Weights of a small mixture-of-experts language model, trained from scratch on English Wikipedia: width 256.
Below are experts of layer 8 (counted from 0) of a mixture-of-experts language model. Rows are named router (the router's row for the expert), up (a neuron's input weights, with its number) and show model dimensions 128-255. Each number is 200 + 40 x the weight over its row's rms, rounded and kept within 0 to 999.
After each expert's rows: a language model's description of what the expert responds to. This comes from a sample of Wikipedia text that the model never trained on.

# expert 27
router,199,181,242,158,185,237,196,251,241,242,180,205,152,134,94,273,234,216,172,207,207,167,211,210,226,244,206,255,158,207,149,199,171,136,285,211,211,289,153,242,225,198,114,245,192,188,232,188,152,171,158,222,124,180,210,189,206,219,207,160,265,204,204,138,196,285,123,212,238,238,213,240,190,153,249,124,178,211,186,254,140,200,243,195,258,169,207,170,254,222,232,186,163,149,229,212,154,167,221,207,128,215,100,229,138,231,196,173,241,176,153,170,264,238,151,205,141,195,169,168,184,142,308,199,169,240,184,195
up0,173,178,209,191,152,176,220,125,175,240,131,155,224,202,178,283,217,171,195,294,267,200,246,249,230,206,238,172,267,128,238,161,152,211,158,232,252,205,278,208,239,268,214,192,200,230,192,213,190,163,191,163,166,221,174,239,208,189,157,153,269,243,251,235,115,220,172,221,171,177,234,208,201,162,280,228,220,224,152,204,206,144,191,133,223,177,166,248,222,206,174,175,225,174,172,167,198,152,229,272,178,179,203,213,131,245,188,166,182,233,211,232,268,246,245,175,202,283,232,148,248,213,193,264,235,140,207,243
up1,191,226,158,212,192,222,213,143,226,245,259,128,175,154,170,206,175,270,187,252,146,175,201,156,223,188,278,158,141,207,216,210,202,156,151,259,146,253,186,165,171,217,128,142,176,206,296,241,271,211,180,168,170,126,208,177,195,129,250,207,293,185,165,205,160,172,238,238,249,177,266,228,240,171,264,294,174,197,163,191,211,153,216,228,191,151,145,209,195,199,248,301,249,261,213,231,120,274,194,182,227,190,147,191,243,205,204,202,175,211,170,114,231,169,229,148,152,261,185,249,222,121,147,249,230,207,226,236
What it handles: Verb stems awaiting -ed or -ing endings, such as add, cover, read, follow, perform, writ, inhib.

# expert 58
router,222,252,178,163,144,271,124,215,201,209,216,244,115,205,210,170,164,169,202,168,167,222,170,169,157,262,143,217,209,157,269,231,244,133,209,167,176,216,146,238,266,199,189,199,189,204,222,110,207,284,150,229,195,183,176,189,235,226,223,135,126,194,254,239,181,178,202,187,183,180,134,126,202,203,201,167,212,205,268,231,251,162,193,167,141,239,151,186,250,229,119,206,203,187,234,182,198,214,196,164,166,179,195,253,198,203,200,217,142,188,214,133,122,222,249,216,271,145,205,148,159,217,231,230,162,142,174,180
up0,307,136,181,169,142,231,188,178,237,143,168,213,221,242,257,203,194,209,186,273,201,242,166,279,265,179,154,211,187,118,136,196,175,241,153,207,237,164,191,206,174,224,173,203,192,211,156,170,177,248,189,189,221,227,187,177,195,193,189,188,158,148,212,232,224,248,205,171,174,174,197,185,257,204,262,244,248,194,267,161,223,215,262,195,205,239,208,185,289,159,195,234,174,153,201,187,144,194,181,169,181,215,239,115,194,143,175,265,218,245,257,230,177,196,219,164,244,269,173,126,159,227,246,191,129,187,204,144
up1,236,219,229,205,193,195,231,197,171,217,226,188,267,226,174,153,191,241,246,163,241,116,180,222,191,279,170,190,243,207,187,190,146,206,227,195,176,148,211,150,153,178,129,195,234,230,226,220,188,172,175,208,185,153,157,152,159,185,146,203,192,201,208,198,209,243,174,154,214,146,171,229,124,223,231,243,172,254,229,174,202,237,145,170,207,234,109,150,230,201,146,204,139,220,146,250,146,226,142,220,208,242,200,141,184,208,184,226,242,186,188,209,215,224,217,128,244,159,197,183,246,237,203,261,211,170,157,173
What it handles: Sentence-final periods fused onto word endings, such as ing. and ions., plus final digits of scores and figures in table cells, like 3–2.

# expert 52
router,67,202,263,179,233,155,210,239,278,181,207,259,245,163,276,238,229,232,180,249,220,152,219,219,196,194,199,174,222,282,172,167,233,263,221,152,170,207,179,170,202,213,187,260,190,114,215,184,217,185,151,142,130,180,205,167,198,170,233,203,223,227,181,254,151,166,200,210,153,139,177,223,239,244,159,164,226,174,205,132,243,173,187,190,255,169,204,269,121,235,186,241,192,222,174,156,262,189,205,208,202,221,225,280,212,232,160,155,175,245,194,182,263,176,176,189,179,165,169,189,153,145,206,210,226,286,165,216
up0,184,182,216,219,211,169,199,165,315,156,170,219,152,228,240,228,148,164,231,179,195,232,265,177,154,242,243,279,154,223,174,194,224,198,178,128,81,243,131,197,216,235,140,268,201,233,234,217,244,199,177,169,181,250,213,189,201,282,207,130,167,246,230,225,200,150,256,185,236,160,200,209,255,203,218,221,241,259,198,74,201,210,220,201,194,129,198,239,193,219,268,185,153,298,134,244,251,248,211,199,205,175,201,144,201,179,155,182,186,183,197,125,201,140,215,195,193,203,195,162,195,116,182,196,185,261,222,215
up1,270,244,168,136,268,212,187,160,263,162,216,187,167,192,223,259,211,219,205,163,200,269,118,243,268,228,242,200,203,126,102,146,180,287,204,194,185,251,142,146,160,188,225,180,261,154,195,222,174,189,167,213,217,231,180,142,192,218,188,245,262,241,251,261,93,204,168,242,238,194,220,228,208,198,179,163,261,185,205,240,207,181,156,155,233,186,198,197,126,200,218,186,209,236,264,210,257,251,182,198,256,217,172,200,178,246,177,256,183,190,206,163,101,193,201,152,195,174,181,236,193,167,201,162,274,155,179,228
What it handles: Endings and heads of abstract nouns, such as -ation, -ment and -ing, and words like music, research, production, development, education.

# expert 41
router,79,192,220,146,277,179,190,177,262,201,195,232,207,206,219,154,231,202,204,191,209,232,246,170,195,237,161,179,211,219,241,199,186,262,193,159,144,167,208,188,207,169,206,213,158,206,194,208,267,166,234,237,129,201,228,248,193,156,221,210,196,202,146,263,212,154,241,232,184,225,196,212,209,213,196,168,241,270,166,194,212,205,138,190,271,216,179,223,195,203,196,242,280,222,167,177,209,206,253,208,237,156,223,142,252,221,194,146,202,179,150,235,287,176,131,172,122,221,185,184,151,154,173,225,220,284,103,151
up0,252,258,209,217,246,176,172,240,235,178,198,157,193,227,216,205,171,184,137,235,172,156,225,94,279,137,175,235,153,298,215,170,194,258,228,109,219,194,244,210,110,199,224,167,162,137,189,191,244,240,283,230,134,175,250,235,173,161,215,230,218,178,199,206,200,174,222,169,213,216,128,206,168,218,166,155,287,250,160,213,166,163,202,146,197,188,206,152,203,199,229,193,273,237,252,201,210,131,185,186,230,114,220,256,283,196,184,181,190,208,151,242,298,190,228,205,140,195,191,239,218,172,213,146,234,195,231,226
up1,143,228,245,169,255,114,194,206,215,135,224,259,181,175,213,142,203,164,283,177,130,220,200,231,193,111,244,173,169,161,164,225,203,248,157,193,248,191,204,220,189,224,197,189,150,200,190,214,158,181,266,162,249,264,221,202,152,207,215,176,223,226,229,179,149,273,181,220,169,170,203,227,241,200,181,152,221,176,253,133,177,169,182,201,187,121,138,218,211,215,279,169,140,165,258,231,192,211,211,154,185,178,204,194,158,180,211,190,246,229,148,178,161,212,213,245,199,221,167,176,180,225,189,218,237,191,197,231
What it handles: Plural noun endings and plural nouns for groups or places, such as provinces, companies, children, students; also the endings of place names.

# expert 62
router,197,263,179,241,191,218,225,135,167,155,247,165,207,185,220,221,209,186,162,219,195,291,249,187,128,242,161,175,182,191,211,164,136,203,172,137,121,128,213,182,166,197,110,161,227,159,204,208,154,257,224,171,221,197,215,155,203,152,193,168,231,252,224,211,149,112,186,265,222,247,208,211,226,244,161,227,217,145,158,227,211,166,184,230,278,148,168,184,186,167,210,195,213,224,177,240,177,201,158,235,174,222,173,170,182,170,141,221,152,121,148,181,141,134,182,158,212,251,156,267,168,204,232,176,225,222,171,133
up0,184,195,201,189,191,281,146,244,151,207,186,174,204,160,194,219,168,214,233,215,209,177,221,172,219,245,179,188,164,153,159,142,219,216,226,175,175,227,160,118,190,119,220,247,187,174,178,157,169,194,231,187,182,202,209,175,275,152,202,222,236,103,209,141,125,119,237,207,188,239,226,192,257,216,213,223,162,215,134,174,246,180,222,149,245,212,250,183,176,249,330,153,251,257,188,265,238,207,173,202,240,186,224,170,248,201,198,180,240,250,149,295,182,170,246,155,195,204,200,132,196,191,215,127,199,244,172,134
up1,202,243,188,198,162,189,159,165,170,269,261,199,167,193,136,186,174,272,191,203,301,228,273,206,142,218,259,188,262,251,229,196,204,176,280,200,134,205,283,164,192,227,240,194,211,219,188,249,188,218,207,209,219,198,187,153,254,160,207,237,187,228,225,150,183,194,136,221,260,227,140,153,305,206,216,209,193,242,240,177,204,108,200,159,196,129,258,252,250,230,223,201,180,217,213,199,179,202,211,196,213,137,165,170,246,240,154,267,217,176,244,209,264,133,236,176,255,182,192,180,190,203,218,180,206,163,214,209
What it handles: Paragraph breaks after sentences or table rows, and capital letters inside initialisms or Roman numerals, like JVA, DWP, R.U.R., US.

# expert 36
router,258,177,255,226,222,293,194,195,240,189,234,237,207,167,194,158,142,278,189,201,250,181,183,232,261,208,159,189,221,213,223,138,151,94,176,200,296,171,258,220,201,203,162,171,245,211,216,192,172,184,222,253,171,261,138,224,203,194,191,240,144,205,201,203,243,232,183,244,197,202,237,259,175,265,226,227,185,188,196,224,247,184,180,209,141,204,190,175,183,270,235,224,208,242,239,223,169,210,119,191,292,159,227,152,235,137,236,229,168,215,131,197,171,252,215,238,185,192,165,222,180,201,166,208,200,161,202,263
up0,222,183,218,182,202,175,196,147,241,137,178,228,243,180,183,222,176,232,221,231,264,195,293,235,176,249,165,219,193,222,286,201,142,192,257,201,242,162,211,204,233,195,281,253,262,193,131,171,196,207,220,249,169,224,210,244,154,111,252,195,184,226,191,201,233,212,221,254,154,186,178,260,202,238,263,213,214,215,160,193,165,243,242,196,236,155,253,206,190,220,197,227,220,209,215,206,203,130,209,202,260,161,283,198,242,194,187,247,159,196,133,186,247,180,227,172,191,243,335,206,160,248,210,89,202,237,225,214
up1,236,239,183,226,220,203,206,203,257,135,252,192,228,238,160,159,147,203,194,190,197,228,145,193,218,233,168,216,207,221,216,189,151,164,166,161,188,235,208,177,238,242,141,226,230,112,178,216,179,128,228,222,190,242,177,214,143,173,188,188,176,167,265,190,190,197,228,184,181,178,167,177,209,310,183,184,189,187,216,196,267,233,185,162,258,257,154,194,209,236,210,146,230,245,133,238,209,139,164,220,248,223,246,268,249,272,231,181,146,216,296,193,190,186,141,217,150,130,186,220,206,241,209,211,229,242,172,200
What it handles: The preposition in and the possessives his, her and their, often in biographical prose, such as much of his, in the first, in common.

# expert 37
router,232,221,133,241,156,211,242,156,270,199,165,182,196,180,259,201,198,223,283,208,186,138,157,283,142,179,137,223,136,204,140,170,161,230,247,236,191,167,264,146,214,180,214,241,272,140,185,220,149,193,257,236,241,251,282,189,175,177,131,156,177,122,230,299,218,165,236,196,155,201,168,171,199,242,158,132,197,242,235,103,188,185,205,178,170,191,253,169,140,219,213,208,160,220,182,216,238,212,191,198,243,207,202,237,221,152,241,219,171,258,182,166,202,204,249,208,267,211,145,255,234,183,260,200,160,202,160,282
up0,262,213,176,196,228,175,238,165,262,269,243,139,228,175,181,173,210,201,263,172,186,177,232,184,233,217,120,219,216,244,197,269,208,114,172,101,178,203,208,178,110,183,223,278,198,140,106,223,170,299,206,169,192,226,257,194,245,148,155,149,154,160,227,259,146,225,181,190,269,172,194,198,209,242,180,151,187,215,141,210,178,201,274,176,220,170,151,217,231,178,158,203,183,204,270,196,197,239,228,216,150,205,284,264,192,144,289,170,266,269,276,222,217,254,166,166,157,206,194,193,147,188,206,173,217,187,186,217
up1,206,231,208,245,124,195,145,197,188,203,194,252,185,169,170,228,199,194,230,242,163,205,319,224,175,236,215,116,160,128,211,173,109,184,114,165,164,192,109,253,218,192,197,173,266,253,173,236,197,196,238,202,182,187,219,196,229,192,224,252,309,245,160,137,253,238,220,270,166,256,140,160,219,207,184,209,249,317,200,211,203,277,177,223,237,108,160,176,133,188,194,144,158,168,193,221,261,179,170,149,202,196,236,138,309,216,172,246,192,192,207,190,223,198,245,196,171,178,266,110,201,207,244,177,196,214,142,164
What it handles: Articles and quantifiers opening a noun phrase in prose, e.g. the, a, this, any, many, some, no, often fused as that the.

# expert 45
router,204,159,237,274,174,145,229,170,216,227,148,212,166,236,214,174,159,206,243,86,183,153,258,189,226,203,191,258,227,138,234,241,222,145,190,157,167,204,170,178,160,146,251,242,222,203,120,221,199,222,271,247,193,224,219,254,149,214,149,91,128,129,192,208,182,263,246,195,226,188,134,157,300,118,150,181,156,258,148,171,184,218,94,164,279,175,175,187,163,235,184,169,245,184,132,128,239,181,141,173,233,192,256,216,275,98,209,211,230,205,212,184,215,162,258,167,196,213,231,160,229,211,221,205,164,166,251,256
up0,135,194,249,193,223,225,211,215,231,162,175,226,194,183,174,182,242,180,315,132,237,190,237,257,270,176,169,209,220,216,169,169,162,118,205,176,191,206,195,249,250,221,196,162,106,136,172,207,201,207,181,184,233,137,175,256,190,215,219,230,196,231,277,176,187,239,148,189,213,199,209,240,211,192,174,180,243,207,146,199,153,257,185,196,207,161,179,211,226,196,186,169,231,183,222,162,215,279,197,244,109,235,169,227,200,242,211,187,210,205,202,170,210,219,233,176,171,210,207,210,220,202,143,220,173,233,177,199
up1,213,197,125,214,234,223,225,217,135,186,192,155,194,239,233,189,250,230,180,175,216,155,184,228,254,116,192,224,221,241,257,220,203,200,159,189,176,237,243,179,210,177,233,216,181,252,213,228,211,184,207,202,182,251,275,168,182,197,202,176,217,109,218,217,110,200,159,196,205,191,144,263,233,194,149,230,277,358,219,219,212,179,219,138,247,222,297,275,205,218,234,210,281,206,191,270,189,178,227,213,217,192,196,227,148,216,214,136,186,181,223,170,248,234,167,234,177,205,208,251,142,203,202,225,269,180,172,201
What it handles: Clause-linking function words mid-sentence like and, to, was, were, or, but, which, ', he', ', before'.

# expert 5
router,171,155,141,200,133,169,216,223,282,152,128,264,199,160,164,185,209,202,179,209,188,203,296,195,158,232,193,143,175,259,101,177,230,159,248,222,178,191,191,170,247,222,190,150,264,141,201,210,112,197,195,232,123,197,264,214,185,216,164,192,252,222,161,202,182,242,186,227,162,240,190,198,158,216,215,179,249,187,247,188,216,155,204,169,246,193,175,189,201,220,270,221,204,247,210,150,155,233,250,232,131,239,202,257,187,157,145,193,195,148,212,227,238,228,146,218,187,148,109,231,184,138,231,261,170,254,168,230
up0,209,191,185,246,194,179,211,203,278,217,229,254,224,243,203,228,184,149,229,160,225,197,198,220,192,176,256,178,123,147,160,218,216,146,251,208,205,154,186,198,161,201,130,159,228,190,161,123,156,231,159,219,170,140,165,249,181,212,182,177,187,211,282,236,137,186,163,124,167,227,201,196,199,287,175,200,245,238,229,113,219,248,200,197,128,204,146,209,251,137,238,130,250,199,227,141,172,166,155,200,164,157,213,219,177,245,183,208,237,206,195,201,208,178,225,199,185,251,168,219,235,286,297,106,160,219,154,216
up1,110,236,172,252,163,187,155,271,191,150,197,180,239,154,169,178,191,263,224,200,198,197,179,256,191,288,116,169,144,216,186,242,180,194,228,206,134,190,210,183,170,131,240,199,217,176,146,172,230,237,184,179,236,199,193,175,236,180,204,251,233,203,196,151,179,187,155,274,188,201,236,211,166,156,225,175,281,233,186,196,123,163,255,193,150,168,134,127,191,234,220,132,194,161,236,180,132,274,226,158,189,184,230,192,288,115,211,88,180,252,222,184,147,239,129,150,236,238,114,206,242,215,182,191,227,172,217,182
What it handles: Word stems and inner pieces of general or abstract English words, often before suffixes, such as pess-im-ism, philos-oph-izing, transform-ing, method.

# expert 10
router,127,252,153,208,167,288,211,242,173,209,175,194,171,206,174,205,246,232,160,208,162,250,161,224,205,164,170,214,211,140,282,186,214,241,206,213,145,235,134,138,151,193,181,215,172,222,164,222,185,183,199,146,221,185,199,228,251,274,263,234,178,190,226,243,222,203,184,199,163,208,254,135,203,247,175,177,222,218,231,116,315,213,185,173,169,151,200,245,261,199,194,156,178,223,135,195,273,120,100,242,207,202,262,260,177,234,257,155,183,262,197,140,250,170,250,205,188,155,203,232,206,253,192,211,196,145,174,156
up0,133,237,165,188,217,196,237,155,233,187,228,240,207,271,124,145,187,150,153,85,174,151,224,155,129,180,220,266,178,198,150,222,148,137,203,187,185,189,202,135,161,187,131,220,184,157,184,134,157,185,217,190,141,194,192,182,174,196,221,180,167,203,311,245,161,251,181,120,221,167,197,195,249,262,247,160,211,159,185,214,197,248,119,195,146,204,168,210,174,184,184,149,205,186,216,151,206,230,153,198,86,225,202,288,264,200,231,188,195,149,186,212,274,222,232,179,240,220,225,175,207,248,252,234,155,179,205,153
up1,198,167,163,288,176,193,216,240,169,109,119,206,231,226,224,238,218,183,245,152,198,232,223,233,255,119,211,186,171,259,283,267,266,273,187,201,225,209,174,187,258,243,243,191,276,199,128,270,242,248,215,246,191,227,231,271,212,244,175,134,189,252,154,171,214,219,222,201,203,118,175,229,199,196,217,198,218,185,210,130,179,189,239,199,131,198,211,248,160,195,236,220,220,156,249,219,280,213,193,242,192,256,322,214,231,148,200,182,195,178,182,213,207,162,203,186,162,286,215,167,184,143,220,242,232,178,155,128
What it handles: Sports-result words in team and tournament articles, such as won, Cup, League, Championship, Conference, season, round, and event names.

# expert 30
router,221,253,192,287,179,334,236,146,251,226,202,154,167,112,263,199,212,282,217,222,229,247,149,266,181,221,184,259,197,214,191,198,207,278,217,241,278,173,246,168,137,189,228,275,271,172,209,225,209,170,211,226,293,215,222,233,155,206,177,228,194,141,215,272,196,138,236,190,124,173,187,179,227,287,188,142,155,217,186,157,241,199,156,153,173,159,228,172,115,194,261,199,146,210,174,215,226,222,194,187,271,195,174,190,251,166,231,220,242,297,212,117,207,208,214,225,159,169,141,250,235,214,229,214,203,170,177,205
up0,143,216,202,175,197,194,164,207,226,147,226,189,173,177,214,198,195,165,229,141,215,225,235,205,161,135,261,248,243,226,184,208,202,200,237,175,146,223,261,141,278,237,217,157,221,215,161,138,189,185,176,219,226,135,232,147,170,276,214,219,157,278,147,230,258,194,241,226,180,234,183,241,227,242,223,179,164,137,197,185,206,137,199,250,156,179,205,205,225,200,280,290,212,240,166,178,148,265,159,179,226,163,145,106,219,175,296,200,217,214,232,236,155,267,220,244,204,247,221,227,213,189,226,182,151,208,222,195
up1,161,167,216,109,180,184,230,219,140,195,231,231,238,208,188,174,165,247,180,267,137,158,159,196,191,240,204,214,250,228,210,131,206,201,179,270,244,141,158,244,184,199,175,195,221,131,193,171,186,165,236,168,205,182,155,133,235,224,232,176,198,310,235,188,159,162,175,115,245,244,92,153,201,180,162,189,209,184,166,217,263,296,175,195,189,202,139,161,217,187,247,137,280,230,157,200,162,181,167,198,227,192,265,197,118,233,266,201,127,218,176,239,125,180,214,279,178,236,184,220,190,246,194,223,180,260,148,143
What it handles: The article the and phrases containing it, often at clause starts or after and or with, such as of the, and the, with the.

# expert 43
router,123,182,188,194,285,183,290,267,205,211,218,198,142,172,154,180,229,89,200,211,189,214,198,221,220,187,156,219,190,226,201,197,193,238,278,155,204,224,170,269,262,169,225,283,164,164,214,187,204,149,241,195,159,229,159,198,232,211,292,198,288,264,169,216,121,247,208,207,179,219,243,202,171,220,222,246,142,120,223,107,223,192,257,198,219,190,119,157,267,209,234,179,188,148,241,223,155,216,244,231,183,206,227,188,176,234,184,188,155,173,220,181,241,266,209,225,195,225,115,249,171,210,188,234,177,158,134,232
up0,173,230,202,203,227,222,271,186,153,181,157,246,255,230,251,160,265,134,260,159,201,161,161,237,277,156,212,214,194,184,213,204,185,216,232,175,156,232,135,230,230,163,222,269,193,193,147,252,191,174,149,178,255,171,217,220,282,204,247,171,212,260,158,236,164,225,184,162,226,204,238,240,247,172,134,267,159,182,211,278,231,171,164,152,168,197,126,224,266,185,224,234,191,256,141,291,196,213,237,216,152,144,283,176,196,188,212,276,217,251,202,208,218,99,175,136,163,202,144,240,187,245,233,207,293,244,172,238
up1,205,261,106,216,214,171,236,147,130,194,180,276,311,202,188,208,182,165,260,210,162,217,206,201,206,107,232,172,194,188,253,203,193,209,147,171,162,217,184,269,227,145,233,232,182,193,232,253,171,227,226,219,73,244,229,188,154,226,268,153,210,215,220,150,216,184,179,256,200,184,246,154,221,190,191,239,193,234,206,153,253,206,232,101,182,192,216,211,167,215,116,223,245,202,205,200,236,204,249,198,164,235,235,216,209,180,169,136,196,212,177,283,231,171,204,225,239,212,228,268,158,214,190,167,214,144,217,235
What it handles: Middle fragments of words and names split oddly, often after F, T or W, e.g. Fib-on-acci, f-et-al, H-ell-enic, fall, box.

# expert 44
router,121,268,146,212,195,255,244,180,249,118,298,164,214,139,243,233,201,163,213,258,173,230,222,171,202,232,135,177,153,187,223,229,194,189,161,247,202,130,211,217,169,197,141,145,208,170,218,195,273,196,188,220,246,190,233,119,236,241,187,172,240,244,194,138,132,165,185,195,148,209,147,246,153,179,274,292,208,210,194,187,139,261,178,238,204,135,263,270,203,190,221,165,230,128,215,203,191,176,160,219,215,234,217,275,137,302,246,169,246,139,198,228,165,262,192,194,163,214,182,181,224,155,263,127,145,211,214,227
up0,199,189,207,190,227,208,196,196,99,161,199,190,181,172,225,114,147,192,187,242,234,200,171,172,215,172,177,245,147,171,203,171,218,115,153,184,205,218,234,197,194,156,151,203,215,221,181,225,248,213,193,243,270,182,212,135,187,173,307,178,166,176,283,157,263,161,233,238,144,150,206,257,215,182,189,309,266,259,139,201,155,133,201,121,209,188,236,237,165,148,195,244,200,208,109,274,165,194,163,146,152,220,103,191,128,188,245,191,242,154,278,277,167,133,122,190,206,238,262,120,214,228,192,171,180,202,224,181
up1,189,247,139,157,176,145,225,248,162,213,219,186,217,207,249,236,216,176,205,163,169,150,196,220,153,194,195,186,236,225,202,197,205,172,218,152,209,162,214,195,178,210,141,176,253,257,223,185,166,175,215,283,285,232,209,136,283,244,181,155,199,271,190,223,240,245,214,199,250,194,157,209,235,243,224,222,214,203,201,189,265,197,176,203,269,107,313,212,223,226,227,226,198,138,166,186,209,197,183,157,212,95,286,270,163,219,226,184,196,99,178,201,184,71,307,172,182,236,197,200,194,174,221,67,148,193,194,280
What it handles: Uppercase letters inside acronyms and codes in tables, like MPC, PSOE, PAGASA, party names, plus pieces of foreign names.

# expert 1
router,229,203,199,263,175,286,199,229,299,231,229,213,189,204,169,269,219,224,211,195,193,163,217,224,198,263,194,211,190,220,242,282,265,200,198,237,168,252,195,188,248,246,165,224,218,237,237,234,167,179,192,177,186,175,218,222,182,191,229,176,204,280,228,185,212,277,225,191,262,254,241,200,175,197,233,151,236,176,193,196,124,162,156,137,250,222,171,153,238,147,237,290,131,226,181,184,225,153,247,275,165,197,191,188,197,212,156,162,171,197,283,236,196,263,192,229,236,131,189,147,169,220,209,183,263,226,236,178
up0,201,180,108,169,163,171,233,169,203,220,178,215,83,200,239,195,155,226,144,181,176,167,233,248,199,168,234,152,183,225,210,199,209,231,219,214,157,173,203,190,158,216,215,320,239,229,200,199,184,170,201,226,283,212,282,179,204,169,219,150,201,275,259,199,104,111,213,160,299,214,200,296,252,193,191,205,256,298,185,157,171,222,207,128,239,178,212,228,209,266,206,198,218,207,172,196,178,186,145,186,214,205,201,275,187,194,152,191,241,151,213,127,156,212,226,180,187,204,226,230,156,146,166,173,197,172,219,254
up1,275,197,226,184,220,200,231,262,122,225,256,144,181,152,207,171,164,161,208,190,200,188,242,212,188,224,282,273,218,133,174,109,222,263,199,229,163,265,235,179,236,178,156,204,227,164,215,239,214,237,202,169,233,128,174,235,183,195,231,229,168,225,263,246,157,280,237,139,191,157,348,164,222,198,240,231,198,231,114,191,125,154,171,207,170,184,212,136,161,202,206,139,253,188,203,233,305,228,130,170,249,210,199,243,229,180,188,161,214,268,271,127,177,273,183,228,245,213,223,266,206,202,208,223,183,253,178,273
What it handles: Inner and ending word pieces such as er, ing, ed, y, or inside names and rare words, e.g. Contr-er-as, hors-ed, Gall-er-ia.

# expert 50
router,215,177,274,188,244,201,198,210,183,223,258,227,233,266,94,193,208,135,241,185,282,180,211,235,242,176,211,176,150,291,156,226,211,184,211,208,198,170,170,228,188,239,232,222,165,192,122,123,134,160,217,154,266,201,222,231,232,148,178,241,216,157,220,264,175,236,195,200,167,214,134,240,209,179,257,252,221,189,242,194,138,210,244,196,219,226,249,191,201,208,186,256,211,248,266,223,183,151,212,188,117,165,217,160,213,149,246,219,319,174,239,211,287,156,141,212,168,207,187,202,155,155,280,235,225,281,246,226
up0,200,218,220,152,209,221,235,187,171,171,188,193,223,195,197,228,260,198,104,192,135,184,201,190,278,122,228,206,210,225,177,243,118,185,188,203,88,136,252,127,196,203,114,220,223,135,138,243,233,177,204,233,194,252,240,273,265,182,220,182,276,181,267,241,204,164,230,253,232,287,120,220,131,225,232,144,201,225,217,91,231,275,246,179,187,238,196,174,164,184,190,197,203,203,150,238,205,223,236,130,252,240,215,201,191,164,224,152,207,245,189,165,179,165,180,238,212,219,222,185,206,159,229,168,278,247,183,216
up1,185,174,220,194,259,214,262,169,175,213,177,190,146,196,195,201,159,172,207,119,244,106,211,165,208,222,203,183,165,194,171,196,179,192,159,172,214,248,130,210,158,171,242,207,214,212,150,179,261,162,274,127,211,274,215,219,238,234,198,146,147,198,195,234,223,215,174,232,208,204,206,244,176,118,230,217,167,187,240,188,253,167,230,249,211,182,255,243,132,215,290,227,185,175,137,219,210,230,254,143,138,252,216,256,145,205,142,213,197,150,236,207,268,234,205,187,168,198,281,207,147,169,214,214,196,280,186,245
What it handles: Middle syllables of South Asian and Japanese personal and film names, like Sas|ik|ala, Him|aw|ari, Bhad|rak|ali, plus Singh.

# expert 11
router,252,190,87,185,220,168,91,177,136,143,241,220,222,202,225,188,203,198,220,206,228,171,161,231,201,191,212,170,156,233,146,211,153,221,126,226,203,147,245,201,171,252,148,170,198,234,208,225,243,279,173,288,266,242,241,185,220,182,204,177,198,205,210,127,194,206,179,155,178,197,177,233,229,153,234,277,271,237,191,266,244,208,197,199,217,178,170,246,207,205,207,277,133,144,184,211,143,242,165,198,197,177,124,236,131,206,212,242,227,257,264,225,165,155,283,178,171,269,265,226,143,179,242,126,165,219,268,252
up0,232,257,199,160,182,240,222,290,236,199,224,211,213,252,207,259,208,285,182,168,208,165,201,236,138,239,152,240,161,168,173,181,134,229,261,201,193,177,182,215,183,272,181,236,236,159,230,153,253,157,165,245,266,225,281,181,200,170,180,224,204,229,192,226,197,140,222,220,182,124,224,176,202,195,238,227,194,275,215,153,106,123,192,243,173,200,190,173,159,215,257,211,174,177,118,171,195,163,227,156,245,173,205,213,177,222,232,194,238,250,179,296,207,136,152,168,179,212,209,277,218,165,235,195,185,159,214,218
up1,212,246,137,215,195,184,132,256,156,261,220,141,289,150,245,280,240,230,230,197,197,264,243,185,148,218,209,263,197,212,239,185,164,151,119,217,262,169,187,212,209,183,229,214,236,214,233,282,71,212,270,181,250,221,197,155,189,144,206,222,156,273,185,217,150,227,206,260,198,176,135,233,198,194,145,157,192,227,234,167,175,212,219,210,274,190,194,208,226,195,156,231,232,161,145,117,156,204,140,225,165,229,253,169,193,160,153,200,227,230,230,177,166,154,138,216,239,205,211,194,115,90,245,166,191,185,308,239
What it handles: Capital letters starting a word split into pieces, often after a colon or line start, as in O-tarioidea; also LaTeX symbols and braces.

# expert 6
router,88,135,179,224,235,185,190,249,280,254,180,225,211,158,174,208,206,134,225,153,143,157,238,184,160,179,121,164,166,192,179,207,167,233,212,195,137,185,192,168,286,175,194,234,166,167,211,218,216,182,182,169,126,194,240,245,218,217,264,172,146,178,198,267,202,197,171,197,204,135,217,192,258,210,190,140,238,196,149,185,241,221,179,192,243,214,195,230,239,220,285,182,290,184,186,115,229,188,206,200,225,192,251,227,203,196,205,213,188,159,190,177,262,237,216,164,206,137,137,201,194,224,162,193,204,269,172,167
up0,160,235,228,210,235,214,150,195,109,248,289,139,174,181,185,206,223,212,173,224,146,223,224,153,229,177,223,245,219,192,199,164,171,222,187,182,162,222,186,203,252,213,187,242,189,213,199,186,230,125,213,180,220,202,219,160,197,205,207,210,213,182,187,243,236,236,199,102,193,233,208,156,217,214,157,153,222,194,203,218,216,279,208,159,227,213,192,262,236,244,270,227,222,156,199,241,194,185,136,228,161,230,159,206,189,218,198,156,204,152,156,234,224,193,241,103,189,241,197,221,246,149,103,244,218,199,227,192
up1,180,234,271,150,256,212,162,156,188,197,198,289,104,153,211,195,170,169,198,244,168,112,188,210,212,248,239,203,197,235,159,192,264,221,162,204,202,192,190,159,209,187,208,142,172,224,193,218,160,229,145,182,203,160,75,191,249,262,262,191,217,196,221,276,205,123,147,266,214,212,149,206,207,208,155,245,180,232,173,178,167,172,205,232,145,168,231,210,170,243,219,174,176,159,171,176,137,217,185,168,218,147,139,192,217,155,219,152,264,211,211,277,195,267,247,265,222,163,223,208,282,273,166,244,136,153,274,190
What it handles: Nouns of time, periods and events in narrative prose, such as year, season, day, round, battle, often ending a clause before a comma.